{"d_model": 256, "normalize_top_k": false, "balance_loss": 0.00406, "beta1": 0.9, "beta2": 0.99, "seq_len": 2048, "train_tokens": 368800000, "steps": 5628}
Below are experts of layer 3 (counted from 0) of a mixture-of-experts language model. Rows are named up (a neuron's input weights, with its number) and show model dimensions 0-255. Each number is 128 + 32 x the weight over its row's rms, rounded and kept within 0 to 255. Numbers have three digits each.
Before each expert's rows: "mostly gets" lists some tokens that are sent to it at least half of the time. This comes from a sample of Wikipedia text that the model never trained on.

# expert 0
mostly gets: " p", " s", " f", " c", " b", " st"
up6:052074134088101071144068105119124134131058067129150131078125099134129169103122122128124071097184126157193136117087146106104068177096102055122161152117193117141153123144174142109177171125136227162125127108139099134068151099137171142169150067133154143136184160120145121124087149194068107152081152129129099140172151091092072098199120091101126165110117141139144075094153118138144130212098149118120145141118168074141101160097114066137147154120154068133103147092161142130136087132104120056141134143101134124153168101103115157135193135127147147100158150137109149100196138135106145119154175135163165114096123149129111101095090109116165139079159123169132163121156135153105147161098146080147126181121152092093078101055136113177109110088183087127138151089129193128125158113124108

# expert 2
mostly gets: " led", " joined", " returned", "um", " attended", " moved"
up9:139130170131037114163093178144093147110139102209115107112140120144130145101183125112154129136157099136139109127153075121100167132143139074051133123087120125120129106196139080078121063110112107165107203071191179103154098134092104098120084167110151176131148145089111123147124099165178142121180110146096208160120121118159084165141123051056129136100085102102110137084050118172093104119118127132103117125053161095138133162127070090154077075148168123145124139167153095083114120105121146102184130161135196112107132110122131133105049166142157093158107121117136131128152120185109201124121100146120127144159116154161124114089145099096089137125118137131123073079094085105108135178174116125092129158079121080129129140143134108141108146091121156153077162074116154133196086081161147

# expert 4
mostly gets: "″W", "″E", " −", " median", " (−"
up12:129064122132138141173126122064103157107104125141142151124145124124081130090101113086086121120134210100130146150104098098131127112130165084137164056100140074102100149053067134144104108120090124179110133126156141152086156125082110136140130087061170093142140156148100117159112090174083118111126104140128106118129088194148187123104132072147116097110127131080125100162137119127162049131150109105076148255080063078127071144136115144131170126144098173089089146141131164117099149122178125095150125058151214172130155082131126086104113107128154150155136090141073135096167114152160140115080155138082080110111141151065082142095122120129125113047126106150137108137098106186171105124177164128159095143143108136121129180101152203157149124089141175097171187132125156144134119134157134

# expert 3
mostly gets: " July", " October", " June", " where", " January", " April"
up19:157122171160075136130136125118124088126166029173171105116082120136147147133184147117154070145103091102172071066149135193058127125133140107105136117134104116093109141076158064112086125124163105145122159092114157171166086139163121109144109159159140143100123109095062118149136129169130132071104097159100166152138093083106147145155156102132134117145100142220086127135088067195146139115090101139155063096144123125138091190104195129135085093146079156138114192163117143171132122155116120101127206127168124110137110070080136098125165097175093108075163103146101231123155151119101129139132115112150145147113179093079181152128084148153160093105148099139130109123177158142128107161110155152136080109144111178186172155186081125156107121070164130113139112113121102126165132112070152

# expert 7
mostly gets: " Reg", " Tur", " Gen", "reg", " Bi", " Ge"
up6:185192148184121088146112116168191129085054094121092162087097080132143125164163097165149101148162099142199119118116132076149089135099157103131107181092088131132125114137153101139141103135136127149142193127151129140079101105150136151098167189124216162152161134158126147120147185103067112094168159093118161104156111165136123076149083120101113157100125134082140144091100129125109154138125104115146100138113065074146088166088151163145086137127123140221137145140112091106123071128125113086126095156098122178151195145116107176097115134065117203127155160148156056046183149162140139172144216124121161073086105146148112085154100077147103073121158123146079125142134123131096167098150131105133086149184104069157158166102115115104125123110139111128076113158102122138095146140132172